config.yaml
router_score: "softmax"
normalize_top_k: false
balance_loss: 0.0162
norm: "layernorm"
optimizer: "soap_variant"
steps: 6442
Below are experts of layer 9 (counted from 0) of a mixture-of-experts language model. Rows are named router (the router's row for the expert), gate (a neuron's input weights, with its number), up (a neuron's input weights, with its number) and show model dimensions 0-127. Each number is 500 + 40 x the weight over its row's rms, rounded and kept within 0 to 999. Numbers have three digits each.
After each expert's rows: a language model's description of what the expert responds to. This comes from a sample of Wikipedia text that the model never trained on.

# expert 15
router:466514525451553506560458509611520485465524503472545478579499512589468496498469457571542447526478522510488572487494494503451533545458536492553558476458532522516482489502529447487484556454434475541578451539580468520480470452439438449534483508475488436545514504447491490479497505483447513560482465533423517524476461512451543423473503567497530524503478492502527462462539520400456463544443
gate0:529468621502438454549467531413526472449511498519467500589471463453527497493508531542572415485514492501531526508471529485457506473494593516537522476497470456570470435488501497532472508499427468589565481506533533505511466425516482515474442523480476462475518599517438551511508497554499456508504433515493573415507496522570497498485523536497497535502458493518504475575517490525476508422446
up0:487449547490530490518604501518529454525513503516430549551482515487507528505528446411472442510499493396526465523494549524472464536490525503559521512567516493538475398533506473501473485446489576551490444476458494481520516467449517557466484573510468503524550509488562497611492527503413429559441478536491544520502503544474520457493539491448580430450501502530444504499525531477549454478482
gate1:488475545428511516533457495494468443502523449474562443469516486493505501423481496422476454491513484523519520545474527492488553502577527491552415590481528498512503544518553522571466391520514590528425454583536536533526445406440515534527508502547459500463503505493420532491446508548505456518451436467520491473545499469516538529551518499506516469501528554488514453503536484539429505565516
up1:509441556514488425550501391545554562492449474495494459482437558601521509422560487477521444576504481487527396490523493543466464497464439450531547513450513494507513527443522510531528542531468504488485505530505556504536481539432447466556513463562509509539470519528487444522438489509486489531434509465537433465509519491528516466466490515513525431470528489537547509604484461525530430506486
gate2:488493463547539546575548553489503489455434489472553492432532485465547465467570488524443545570554470529507547475495465502506544540525524515486537430557540424494493468479590462553487521452492503498548492431522498518463496528465482484586473515491458495459561483491535512566490501452524489445534470417484558524452401456487478486534554530475486471507438487504492487464477521413497599540529
up2:493426526499468554490573477561508501522522538487450498508514526505502445459580492493456511454550439492512553477515524469501468506458483516435483478475563470449521527506506509479426487408570461512477481563460467614531440543519543517485534441555524433504489481497522515451482557495500510528496426517430544475504478458453455408487570546486534447513494526548527542528517577523477499411531
gate3:571541534484466495463432455456572481520603506514534550553474476492487430476561591464488450456500504499522569556435517481500487483447467570457458534519527568563477440501491491562497514490546478523455529508529436462502476512576515516546516497498499497485410503583487452526540498443504497503501448518544479522449537525491479532519467491534498500537493528461555523518560588432468543437456
up3:544491453480496553511534418574502480453479513558483491505508485482462495496464444547530493478458522559513540432506439531528536487524531486482457499571495600522569449554514504524502519446584478478493498470412478473443503443487523483590453563492488548472503437488514493475516446443521495504469574490507502421506456392592476471564498495560521518518506501506545414536508473485463526498501
gate4:474456498525428533515491487536481467442531495450492528467539461507418481485482473508490459511550508517426554518469525550554489571523470565520400458403529425494498511606503506527517467483580467471538465508486484559481535479449502481538541517535501515524481546511502518520535460554532549522471544515524546422478521476497598503534549543510575582439484475526569504533527468474560483478456
up4:474520558562482538503587461485554490452498531517518459477477580536496504470482535511514411498521474520471450543520548556544541549506422456494473463454475526581552567482500475445499471475564488552544416494501508457499459479530577555511529517436567463573497494557567449453501518509527541500441492438507492509554489518463470480518465483512514459516486482540479473514606420472494475455540
gate5:486512508477513486411448509544485524504495440553552545556488492449537497451423491475531490504533492497535445503561469444523553553515448484559486514502496516465496487512463554468481494534509513389417515480466568481478470414431495468491566425449539546585531467492570548490460426513440465496565533453498516493465482566464560525444528509504501496462489479522552513474494455497556505495575
up5:501492542441481555483557509533542522454552519453554494469568576439510588547462535473509516501428450513466548506471524519515557523584552520538488518547494535405498542494487504513486448468438572532535429485498474542493528435474479504520534475485434539475560543470531534475459469526563574460510484501482432470504541529470525537460504469541486455526490526477558444587539554446547524495498
Words and word pieces inside proper names of institutions, regions and organizations, such as University, County, Ornithologists, Carpathian, Westchester.

# expert 12
router:492519512529593510472509469534511514464505471495547497516533537463484519495512495506498534467475466467479466467540561441488455497512451498552495550526521484476550500457544553478446492447486525577548454451521512541523408578430546435546476468456523448557492461548460438491525503476425563526488538607504493461525482560579451595479474516443493509543470486510484473465547553429481471483433
gate0:510534506486417541480471451528432463451547524523495437512554400442574460507537507589515467467540463512552497437502503429483426450487506506449555493498508444528444498512603541489497462453455511520472470497459450558468527468473494472551446521502602474496475484521486498524560458551505497464494466480564456504546510519507542567480490542469521472453540458462517470492542567519455462507447
up0:466445540533574516486473556526532537518463417498500608528501526467459493528564481503433474513534559505477518522444506507467514534499514504497436478434518541396498540499526470511514539425481542489496530458554465514426470634475490465535598495535477509429531511480440512488436464466510478524487511509449511538497592565473541443493548515536541484516486483519463462473506532469502467518552
gate1:505427470496488515491442582497530503490527545526488475487479454502515500469509468494473587482437595476540560494577467501460508472543556522576477514523521450459554474508572580455466517460521481489516536441468582518557518514482459435517451540502526515581477545482510507513471519477505517466520533454535388480460494525508468389548507542567578519415530503454506496493527503468491486520491
up1:532482512489539580536518483509492456458532561563580434588583522421466481556542526415520449556502571461465543491496511467569477508494499480501494405434460485456530507481438502519479480472565511457529539536542433506496572528486415497549512468465438516481518487458520500446530550451479483533483479501456490558511522529508480507490491516559426466493542462464443557536479553511506519476500
gate2:504532516505478532519554571531495490459537578530474425520458515509608557447518433559525468558496531502511524558489506465464449535567534505496467463502475506524524494456516463487537500513497519471462479532500484573572509386505399506461490517533541481472530524492482469432555450529446521557543482559442516533500506535552481501513447501581578548499543486505513456534475470444451424470513
up2:490531490434533564463473566483523527434516443472502472472527485528559483527572442450518528471475462494472527501458522474494422520459593495456469522622508476492504560575426612399452519506450497445566509457526559447483488524440559412519529468467505512482511507533461453498544503532486513514482528495526473514475470563548522532477485482545501509528527517482545486483521472518548536483542
gate3:456570512457505490533474524555533451500515484470516486468543529514542447492451455449511574505422461510449513511577545519514463506553583476523476495528498467476535554455533519442423499517535511474530491485482483590522435541499474466520480508457503490457423579554463486496521443468539475438495559489510425489501464452468479523472403501474518546569437479535477546523534490463547549409451
up3:615472481517543586590585500401478460490555439535491455466534455524535467536482458498456502489534522484500403506499516504426562436506455458485560492485545457528484493554451579510503479572491509458534505493521485485501490466553509487512493514509465476497492532522484483498520490518483511590462517506520473555549490497552526561480474445479554534440506476462539476572559559511499446514581
gate4:523530464482496550520479477552479524484537529458445446548546436523536542464510531520437523491535585467566435537477567538538438497557442484481489519506511512497485616527520470447448469521522412503522582504514526497548531502490499438512465498466501465481503457467447520555503478458489478573460487461525533526440490495518512541593511587536506544484444484504467573479553472583473558522478
up4:593478418470471574514449545468539472457486530500503446498507567514472450547498444514494424576522453446453481497419386507493555469556503554517452499444480477538454505519520510538529536555487566555557487515538487561561544509481456516487484447538471522566527561508459529542523505444493442511471498462461501547508485517557496534525496546445558569495529524494535475468527480530478520443482
gate5:488567518448471471488426519506532459502488468517608429509467474475456513523497508502515447531554442495508519518438489531636408450564473473536440489534551511498494473452535493551471489438435475482571452465469512515566460562450473528509458500492540471507518526497478527479429539460560497447564508480491502506495479513523521545492512498499508436393464544514499479589517514518481466465460
up5:484492514527560438467552427537509533487530517541572526497406540460517506539484499457520499442500503544486525504399559517553519505499513413574553422493470519535468490470500513470490509488481469485512442496459460498510502576470465536396463471473496444512462464485542521499546571499537492467549474436527506540409454459465587467521445465538508480495505511444525457512572448445481534466484
Word-initial Latin prefix pieces that begin longer words, often verbs: re-, con-, pre-, ex-, trans-, en-, as in re-attach, trans-it, re-en-acted.

# expert 14
router:469482464494523581573461500473551442525547445527483455592516495587522485536476509535472527519512501472465537462553555483464524510481524519606558507506472492506529474512496419507513476438420467476561456521481444565565429525486443480507510469429482492550466484502544482529534509422487491524488511561483528475482483464508447435523495534471543511514524477561454435497531591469453486508414
gate0:589525488469553511487472451528478528509393500498481564440496489547547473479541548531532531463536449556574506547473513509549513517458459463516522499465489491454534517530501539560431470568459474491455541543509532599495438454413506534496468511489413487505471543560469472458498518489421478553532502514557590528494512475533452464500500475583506516525557510515481549505575456486508529551500
up0:478444481516488522511494472437436493511530480516608490480515535401452502597533565480527533481524565444486436584422513502428558481451508518498502417485447493589470508505514503469492481520539500539464487494528433459535495541410469477504542550538515464490557520569587460460546438533497467515506496526519476485518555549508454502479475533503517550529486452496465492543561530498488516470543
gate1:508475451467451495568513525531537452491548502506510503519578457515526537480464538537491437569518493510563544548415530441569485485530532461525488475544453434494459543507494529458499451554504452479513511596472479467508479465557539471559473510410515521480468456537557463513492474511478526594506475476515484535503445488510504469554498479565456491534494488556521475495587423466536507629470
up1:576563522513534544478500503485466508472565547505480507510493465549466544492499446520509552527423541539482558558466424507509527500549473476579501515473477459503486532549489563492442501503514502483565480496496578534517398561474457460504516535457445526460468404528539543532506486479514520480551433470549485549421492479508533506554541527509482550502457457540513493474583433469434402480536
gate2:486501530531495461488424516498531533487493516493561469500422508400538498537531516521472501522523480461522515487529586422510438504437496459453468409492437534547469467544436513544510516511531508523467548583574522439619528511534561533512515515499523462467475459561424423535484483511447537548522493531521566496513550503454474518566473445492526550479512478465481471478493567497533557515498
up2:520481612562472460539501533483544476473462542539525476476472530447538419465505490399491470480488512500495592527528512469515606461483489515530488439464534516565490508510580534524500511494509488500468459511485496450477528560495496523568479552513569414504456514504506497542519454472553490470569486458597570509460507502426494499491517431482439480499542541483468462451470472491507529501601
gate3:410551483554487457581456499527483531486480501544526513515469486548499416523441495430512464513523505445483493462510454446578441479509531539502518496528461559479451464466507523541568492497472539566531523448510441438550493467564515530587528495450477480527509443560470517492504500431451472619486464510513517570451517558512535510493535482522464454490501466532518531506524592527560484497574
up3:515520427522563532490460467512445559468533460474501491444421507511507498503490439548590475491462531551478538427517491438473479471539546450476531499545518558488536513549554525464494495546519501508549479490531430460490581507522562447445602452587451508490515497532523503550533554521548470508479455482501474524452497540474401482590525566444504527531521479436462523500522533527542495532475
gate4:467464588489541409501506527536555498501497472474412453489498565476483473479491538510508519608552536486560575528497422598470513466476495567484474492514511493526492531507484486478451482505451544476528460498488518436476473495450529464551491422529467555487524458502435502482460434548507443415457521395495540511516520523567502449499529456530543502467494524460439470562502471442507478508538
up4:534486492454560500512405480435561483505534561525376543512576512560523481482514481554462528457480501478470523499463544515481485485477432423479525459515515501544577563518429487498523577533442479442510509513505469488484436478543557524481486525447464498483401520495472545533471573497469522560458446538502434473448555460548516469505515549499512433510512536486572459523525478518491548491469
gate5:503536462477503516464409569524454462518440489510431552457497382498502536479495511497455547500480520468469508505543525541515481528468492492522537483522471515480462603474501478531582404514500420515550524480563495526522492495494524595503480478509433495551469508529535507521498515483480512460496525472566522421567542504528490410492500471488604561423515513526461555469524507457415476500491
up5:502533583500510505521474494531500491490493448550546414477496461459526442463446575515473458475582485546493468478500523514577497475433510475528478500500519513515426490481457540496496448447595501450490475488421439432462543489443536458423468563502513481494490575501505511555453473482504507555509447440436545548451509513547538451492483422508535462422445549543443533513454490469516490489475
Head nouns right after "the", "a" or a possessive, often before "of" or a period: group, town, position, name, season, album.

# expert 1
router:473541488522511525550467422519561470514468496517503491446499490555455512544527480551509457530498441506454557499551504433495494478531526434522561515495465505507497464563484456538450536472460480531521478558562435541489528508472442449623500473461537381605516464483547431509497495478518479569503499493446476441469514541453513501423478514507571559520490481515526500531493501463428493575480
gate0:465466490537587533531529435504472490474483493460530508500461527501482483461520538464514495477476498518566510563493456575504516528470533477515542526467533506475494422454453487397461513494526420452543495466525551520501447473519428496514494509491565551493517561466547471548491474531471409474499594503559543558478510527577461462564546554497472489397521532568391488500501505532512501455502
up0:541461510550481456552485507585510451513464435483460515543484511434519469464445559418449475504508523509555460487501505553558546415513500517523467468570493455446460525477538546517539481427515511517547533514521504512454478451512530497479488561524516602485581488522415486535544502430485526504509537552560483583478551589539438532502461514505458433483478505483503442478451483474533552498494
gate1:458436505534472460418481508520471512455536456467448506517546502435506470526439509533488555498536521518457444547450475566562526480480525505481559435507477516540451525509540503428440489454491512471544513441545558550529526551560453534508501552561476501416485513504465449469577498538514480429495468449490528475543536479542493469530474474584451468520516544623514461502479565551466502505549
up1:504541546508507546499443520522397479475495529452505549534538512556421482581528466519498437502499492518609456418527514475508500440538477531384463485470487453500469446508468466456479466505453465467526498467466524522455443481483458479553512538455458483546579509522446467497523536566422439565511488529456540513547537540497531455549475555532508498572534491564448498483511523500456489505502
gate2:462559476448427558485523549468404411500545502473488472528542511481557539509565536493474510534500499537436509475605492488453492519543603548515516533463482558463499511486521409454537385490492478518540437492535494511563483482538466536517490524499492519512479560445479491534534535500530520486550539495542557488480437460483507466541421499464491472547546520497538458584535484455503486455475
up2:426529486434458514501514516488505513511553492563555503510461556493520530460511483550479454435418459530428509528538529449525548536507420493551577522458506453420440465472496431480533504433501520450441488530500465537433558489438460463552509511455520547432470537489531517426555448485545466528535441479495478530534427542505428501507497531510468492456479491473544483452455497450445514499443
gate3:521506583487519552474521532454476442451545519453545491512535525444488501473479514457553540488555475431425444519479434479494449474457494570522448515453540554460493497455503484471546520502520411520585512413524492433475478551540476493578551487512563505501513407506515528594504551472502520498525481444476589531501515504515494429469500511439527512578537479471478448476527497481488458469541
up3:507497481528443497468546473508540515479469524541491499565508504535490525441507532467417472571420535523529549529548420477497472539506489482475586469509423553571500473464499467540487502524399543529484510472439504484571517542483548456492479488563523521465506574470509443493515527484465587492569523497547474419443542503486510541490414422477501551407483495506463487526488505561474532512456
gate4:515477547416510477481546482564469470519513470505531459463527417514512488481489405481456509492557519447508400522504474547532448470557427470539531562508515555482417470438487588434543495473530538534494520473490466492552496502544499506432487540476498476519479512486525476448534490496421497510443580426488493406483554497455507475478518536555538569490469527532504512518473489539489473575426
up4:490546441533523412594522474489538538470509484486512521533510490405536504541531542505481511552450553568520566501586564500546538414447505434548480482492491502495538605504478478516507557515439487437472486527575544479521435486462453506543504447506411478448546482450489519503470509546521542456512538507504534517468438473527558506481495475498418451550542503508487485472460447512467473470481
gate5:518475531525552526525486502467549460514515507518549521464582481450525449484441506555562472485485405421507570552466567482486462554506524483482422564481562422488402469535429487509444422563491471525477419459474443494493535540496475478492464447488483493516501476412440507557488504490508526493546516498499538556560507524570523522462450506462457556517497481537451477544537533517531497504519
up5:536495508482450536454511480560464545506389468484534538477467514529450484487417520530460508456528499497530542535530404540495505497456571500486484492516487452558533506511466553515486535497507529473518451542433482546499558525506603483538442484414467554543590464502523486555511531526498488464561439422472532483473380496564510462493523417519482544466475523503532546528525510537468502500467
Final pieces of personal names and first names, such as Félix, Auguste, Sarah, plus endings of place and taxon names like Tezpur.

# expert 3
router:481552487522472493548462471499520477457442513502533492495516573544510523472467583490389519482553522553494518509566454398470477545507500514550618557486480453540518513520452474540433531447503446476539530512470462525507524525511519473545467452448560436561481510523518446468500605459408530562439509489513522496511503481433491565516524545500529534530484529482469509451501485448467457505531
gate0:537552430480491518478445467516519473436531486489536432572473524556532463498447484538439499515507470531472549468515517524511501530558514575452555539493470575490562484472536471459600463464411461461475506504543473498491473427500531507515549505454485541550473463523466479543461452510472462610517475453499459489450618473501452524551494488484522483412521473455473502531443531492492438500474
up0:477443463511547479497465536540559571509561535469559510564501472530566528531435458504509477537491441439423491512466509501384574411423532468506520525461433435494511482521465531505465543494468519537529490469528486509581458483507561464518459434521519474526517470620555524446507592581508495498485509427513461440460507487537488545506540499527499503491523482466472506494490474490507509500496
gate1:524544525484497501472488441489471454550536489468546412452495465531487492469527488480532528465458556468512455504499526553504463496451487570475482554499501493510507534453440536454519501474488455484482503526398546505545436512497547467561446505503559456591515481520427471476555427566497531569391477530510539553523505502456448477541540569517514572461536595453508456494480548459498514533549
up1:522451493441554569546564468491535448483517478520450505499515533439526540455537577508560555543432438447531517525503433549515533492554522503546528447439448450522483432513481458501533496486510521500507500522592460522453496536499459503482509461570473531456453524494535467552458508499534555470542509420504544431460611440513503493454567534486522493540445467545470526533500542497524565530527
gate2:455442501572487503555428528536519447467494466484586540443521461495552507482540497508567505476475527465508451537565586506512474377416462544541546461508472546520429492467543496558454423534476525545535496504440482492470519507480497503445469525466496524519464461440463557499535550518483528541507467456499439475448548463510488468509512492449499469494439482439571457557463564483514550518510
up2:499461437539493489508460545471540485555542439490620514464521491525488487525471529490466510440485444571544532495483552420483532455527476462452542524519479502442539439494526410493547463510493489502528464501509484505537467568486559510522543502573456511537449486478523578446628475475420511511491530512473392545429508417530523484535466499481536524499469476483520556500522501492470475544501
gate3:496504522499565443496506503472498494507441551530475516507548512495512517443471545547481492468476538481497487486467533580497441544514517536440482485528480470529446576594423525474460490451428511417526523536497482476575551556511559497566585440503438480463525546534434540463456524440442499465511505482511552472429508572456502459525538541522513475527473528520430439484513570551524555503461
up3:468451403391431516450445522488497451446494487493504463497495475493520446471430485491483483491458478532529518485478528483462553518493541488453535408505567425501546492456492537463537441498463545501468507484495417499478583478436462512534436521463406535561559474542507505520517484521509543529568477500527534529544498480465509505502483416506545517539550482520500537579513539393524501540489
gate4:566562565441452481494518485485477488545481522555530500519543464516475516444580493464530478520497463587528466506525513494480482498501469533530587478500486593441440461564441479425484533535499430494483446535500478430485516441469484573499557515512501560508495485475507451464466435438494494519512513508483549506428589496511495477571524480393522523547503497560454537546566535485520524503558
up4:541520508527460564579511556478557469485453456504545563533469527478497509406440487514499546508552488478521476497465537495512545481465515473540494467503495459469416508585559500536621472591490530541510491512544467517538533529523504504486497500483526495520549479497536502601520534432508491496551517533512542507545490529438515452556415434585489477537467513526480510543523576583475532515546
gate5:516446519503492512499472452469524560463502523530480493540610448534495521401533466543537474504494502542507538500462530485532516500550557510508416562527606476434552490507473526524493412493481493502514571491483589480556490462427467498488489550500460491495489474576446495487530509508488488501554463490493513489481455462524389528572489430521486434462587446495499456500517469553503451458458
up5:506651458462451511440561469570466479528565458433526485443516482530567567473494533541432528472515553433462552491501448492468572493518449489513539572438488506455530508450497444486436521430524473477557480446510494495509513533533550507482526534489408470546515473457533542538515509481481524532499488430518530488510489519482495496572578555496444496520488522508497453491494472492559534479456
Sentence-final periods after a word ending and clause connectors in narrative prose, such as ", which", ", but", "he", "who".

# expert 8
router:497584534471595458489464485487489513455536531488517484467487601530450519501501507490490489471508457492436477545499495519423502600418520439561518513510463480523505528540502483548437492502392459482545504560495447493490486528459479475554523470508509434555454534434561500523503527402507468486547461515408545500461536499516444496506520575507512554546492554525520480503521558498421532512471
gate0:473494499499478498492591457476430488503492528483537534458587521577520533472507523506460492480488553517423529598496478510431550489539539450442524513558411449508526557516461485495514511515532432570488468543460536446515469475460458469582533422557535484555529478513552494532496427513517468558593466491440501473508519493467478506504562495463500496566544504514511536548527538560438506542481
up0:453474423477422480498561456558492451505554495507540519530542521467500479500454503437538463503494580491522515481506474521490454421445561487470488556507509455424550502538475545561461459482434559462483489522433468529429481398448510489434454555519491458499399416548476514515518539559528516563493529525506504483517523502419479464472491500487496554521489507519512453498455497450546557552493
gate1:496509585504496499573476456513484444461542475503590494518465531484501502469435531523499457549483547481470458510490489412482467503473519435500427509590466456565526508551459446437530505472466482481514516450517481550522475499551527531514431493476524520513507535488513486460471527477519381532571494531498559504419595489506453493565572543501569521487472448550483481538480554496430537491447
up1:492560471504539522487447525573541471452585459527550561522528545540466487485519490459479468445454511493510457450532468490530502553550564472525546452493457515441462541579482537470553459439520404497532566454474535486460530533514532541553431507523420537588537553438468541439525479534481567501583465497502532516498514485521490513509491502407564502487484490492439467526495499453529460511486
gate2:484507462453541491505459487548514535491520566519454440525432512513476474564396464455484439571511559519513497485522404510461513484500450460549498514527499539510574483508497508535468472514544441523542555526474513469524519471528550534547495474469505569486466524442529495441548405406518526468533458558575558513481498453519542551541487526492443471564504468489514484468501504550520584496592
up2:503516519472565511485498482470483458433522476478406485498535552541547438533520483456561506493440468536497566439527443477424548539440449523461436455465426519483497517555464465431460530463491551537570505499495492453572535491459492491490541507416402509516496543494500552556541511462498513503446531466433519514465490491499491545575518495545493513527472442508454535553489426467485521538578
gate3:538462470478456570510471481524489458474480482536434523472515546517445546515473576411519529525602412508402465474451578504499432563479466516492430509462491523477511517516481540517542548512552509475502478472467501473530556579461452461545532469513491509539481470506492461457540425512463424489518500516490515537457493426483450474469472455478518523441531571486542544495433552578522466493495
up3:460431497510532535480535540469492540496502531524427468454550468498472530521415535491400508566482483512452508450542542440505473545555471538454448563533516570457503521450429506569484571521567523523505428492516484510511452558435485513469475510524544545491520531520487500539506467405479476560563540482500503473493505472531463524467505465532442441601532513528528484566447483538545549481468
gate4:550482470465493537464527530459437528616534519453505476524487481495466562476554546522521518471523520487526508570530447536498403556584532541419445532486481430556536432517510491465413542569513491516560477494495529465509496519484462540480555468472544503556508580478546483557510508515516506454510442518500480440518504470504471439490449442466522476535493439460521452495532548556572513441505
up4:539534514503414479625475503505526457492593545416462537569443510565575483504502455485502510493502491510521476476459469470592440557535544491500493470543469495518461474422557457444428505463479462495491459510516486470492495510461496489513457518407473561506469449505549533587530515581449470501545504488487546472537468508506448497520527508483430471461465517493453475523478594477490524519497
gate5:497525504534446497485427436520530414533503563556508550508491549499502482415541498507479576481521519499532441520505493495533382504554478495502469554480531456501468486554561509493511449483505452506546462494460487533487489548398467484569450545511423476546557426522517470483566530465503524515516481456463507526447452466454492525478392466460468538457524505548524458515458523411524462490482
up5:481489499548568423539512550470546532499495565637523483551543512473490519536532505527544452494471470501450434495499513524488531517470489433480474473498485528532493487456538485443494468557472520494472519534531522445436530570539531531538541441530502543428460480496470543494466546625535456558521465436498537557455493553447490491547516525488551498440463436519485447551497417505519533485525
Pipe separators and digits inside data tables, especially sports standings headers (Pld, W, D, L, GF, GA) and numeric cells.

# expert 9
router:459509536480525505449458491545550530483479469440506507495490552506421499539543508472465489526512477491507483482523545484532494478486523413507492507547455443504505457571493500566538502424485488576547447526525441527544542553432512439570506510393486379582532523451491511545553527448491512492546482540439486445521493538452520488472465513448536537545453545561507453505505523525433446538543
gate0:508517499455562481545497575516460515485448505530517482459479486496563524569512535475464502532495562526523534543519533507509530502460462489564411466501540442485528520452473457582538454478518496522536461593524555441478498528507488428523498488446541460502464474520505567539450462493485483444574426497481582460475463520520557391537548592431505515511517502543490563558481548495520545506483
up0:475521488529487424530532454554436492501506494544585538508427497431500496492516449462506523530551487604559547498507511536499440491472493573486531548535493463505545502466494477470527550502435458494451463482418544497522535541475561430505463483477506446436464489432531490481473565482513516442513504565548469441469459526528535518431521508393521504518574497489563547540517511477475416468494
gate1:498552522484493487541492470518477483506495517442477558426530486473495512505474489489502487554486505499559494523558556557516474425519550468483488472528581531422456484518591549526480482481520451483419489471506453519573511554498495521496471453460407519512508371548527530536476489491522472541529427522491539383533459366528509523480513445469474505499510495523546463563526490483499457532517
up1:582435570502513411554580541443464512430581480516533485583527476468542531535504581522507551526483450554475500468529525489485578490524491535463495518480548471461551555564502547447485496535491460426489494513462532442496477483593469472523527466466482501468488486499515559432482462516513491517476487478501576534509576460524481520491526501486425497509545551508441537480524569515459534528569
gate2:536602511471473443574561531534497456498473520532535486525453475521566491509484425548506472545501497466489493483477475507514533451500422502536478529493476558569551557504422540478518501517461490534436504462540545493472418479515416577579527538552511477494439486521481470444496488504565578515468523484512482556430554507500521529530498509554524464417493507523444506461530536459540599527501
up2:454518382577550514483477407482482546481483549495528463423464540523491479500467463493473499491472525529486550500553510503501521568500473533514479462575463469487482435475500426508497514455540473479470508518548462523517506533396495467510593501474454559466447513510481485485424489574502460516621505466585496438440505489469542560546462540492511494508492507466455512489413471471514477478493
gate3:563484530473494543484485488507461451503504469522484512493504527506512539543464495543459553590452483565574449542469573527516585496497537480376501524512472499521507525507433490470501524502552510486543521530482481543501541449462532502525572520462472502566453543552432578473449494446546391489420518590484494478499518423518464429449534544502466526506512449501464519496515503491460506494570
up3:513521499500411509536460542515580509555481517471501532509504493524554509517475457464465558473461464453451601508433497556467461488543489426537516486564449509480468539532473505489499475533549510473507578404483435481435521482537482501510468434470540542465558399503510476542479472440550519454489521508526566538438517505494467552488510496523515495401435514488518538561551504538428490543535
gate4:479468479469499519442475509520519469578497424467442504510523570448502537518498448548464496558537486470531446483431428513574545557459486524527488524551487422531474476480482617468482512503464572503523471440515446484511487465512583514507522446459529635555524464481513505465506444547463498485485500516517456509437461548517516497508502464548454527559402507482466499499492496487458547458543
up4:396488479535431496473544492481523423494538456580470525431486518512497549506514525498517544540458530512482500508529533460530555514432430423458507538458500509507457537501536573482543468511457551528495520479491550430554452395424414491477536482506519555491540536530490501459447396492481413555505530544480498475445518495532529506480540477520574499453476531492493500450464511506514509454546
gate5:462475496523513522568445399502500570490572452468507426516466497470448558551496506552496480532530533529497493492521505476497510446449492463501498500475516502517490448530581526509482482492463457570473419440465447555465431497534498534483488531581489427507538536492529540573491500583498451435519547464609554514554509460447523546489526454467534493426487510473517471540508481483574530527449
up5:526435466479505521561527515473433488417516470478480458560585495500479486432564463496433560511513548471505549604552558503548555531548521502497470513476418505546461470499522511483532462526547514483517458490475506487505466549543543526472501547459469532520537495403517505490532541496534439488602525457515469420483480414500439452575478462541563522455454520508479519525483517509474525555493
Middle pieces and first syllables of non-English personal and place names, often in lists or tables, such as Helgeland, Balanta, Abd, Mädchen.

# expert 0
router:531493484517549538536509505510618506504563461499464481505489525558501511481472497553456442491497417476415570452476514413453557588461545523559603526478461471558504496483506472551473506479434498539559486537531431502459515512486494424564439463470576446488517474491547484536522505471481510518485478527416486454469517489496458484451481528478527526547530560497499506477483489491429500553438
gate0:485496493483498509535576570505527462507479464485494551512531537489418503495621540566554495487440448529484481488481519511518472499549460515473455492434470568462575471526503481531541533558494575460562465552512430551492463491476505507473517497411489518546500582459502508491494495502450577488489477505485484507489516503432504479471514448457478437551468476535436503542638499487419519528467
up0:393512482422434477521488541523496478550474484534525519454450524511458459493566490502469496533382479465488460487529513543467481486532570431523474510443526512464472486472562533487502452511512566556442462467445444506506492535518475521489466518417446522542566461489497531494554566493524470456570396463516549494471436515444508481587442513489524513435523478510496522524549487427477489513500
gate1:470484541513542589522474514453563483548490540486475549482482468462567429518479556565499503497448457500531477547455508537483532502504505504450562480467533504564485453470495515522566490520468475562471472454539556499447457525463532486539502551496402509509537479509535473549488393449490504449468472604455542481464531427552484483514458492462497481554457441512497410474521521402482500486552
up1:560484475487544496466477459523501473518534483568476533545486444490531575516500491518530596465492527519556493543623474477509454473496534502522546521515456431469492411554514478528600504516524438520467478535493486449529467483551448573447590519436496560501453462529536503502499446500484465501491493497454481487492497534419504502575521541584508494415506496461466509584458493533538496535525
gate2:491493527507520540559443441495527454475539541503505444520458422488584477509489488454486565471450471513506496561549461458542463514547490413458499461497544534514467465594551503492484462428472459504464542477500419461515481499444456599433552481498548520553513476468500484514534490401494507511588535516450516460470504501554468465479469476473534469544555542570529481481507484559505573516461
up2:529540482458442515517537541512446504502487538523503480537513569504445489559564434530540487480484583533516457529487522512496541462522421468540426542509419498491442487510502442531577517490467554433523526531484588517519459487477488495434458557499547484496534583477493543490467478538528518553552498523531486519501534448457482431488452471584532434513421513523492438459447483421451452474530
gate3:482534476528424465512493498579506489508497521526472565507492555515442532572407531485549549516433528427523465541466478489568466507517485475539473507467530501543532477498522582527509494478448463445431437498554511457479442488454533498542405543481506479503532438533411533522527527548485545570451404544513462486551529545483512548488535522448509489501416477529537516527566476515459497541484
up3:534501494535460456464553479500472513467510505497519547538558515504501511412493504554445487519526407479565499512482495484513534449472473517486537530483490554542500511511560506467498468506554501478479403561472483493412493526537538515522470515394520516533436485559505460450540550539473459552366594441534507496510465529502481427434536507409478473514476494492442488535470480563506469542473
gate4:387517553477558543470497556593488385512507502476452500503500511486483498496496535476469524530531523554519508487460536501431501545548457535491512623542535515485443530507497556486513513500496596549515470416527493560455470472531480533473512470463535532460505462475482583502515531530487459533542489558525491521532510500489542508558519481464532521571429499547529503422548405505518456490547
up4:518529531495499504505465461490554415565522489482449439500397536461516482480525463488483549456582503562465497489503523518540517506501515512448455530529493468482538471494538517518452564497495453545439434446503433512451545527556533445465559488471473500505471460493502434443501538467523518462554452509537520491447510507438502494548527580577427488478542557529579536447583536497440536452451
gate5:539453522429502508493498474506521505501559507430521546527537442488533509488476490488538478586485490489505496491446493475496423422431449525511509475519561446521452430538552530561523448461492479523498474488468571474409509516389491457440489456427463481510550530559478479477580425470533557488500517536500587432531466450578553525467482510464476502448476515483528526525551508503504551518480
up5:419477520485473507516553538584537487539550450483466528516539486509494521535492447417512542577524551495478464469494562458541459474564493459508551480564407456462547457549517483510513501500562420540477473543481615526481504486505514525508444496512529548516487495462468500413483477498447491412502477461581500526488486471516536506442503481468449542481529481472553480496525576537525414451531
Second or later pieces of split words, such as colour, material and anatomy terms, plus adjectives like electric, water, blue: gr-ay, br-ass, tiss-ue.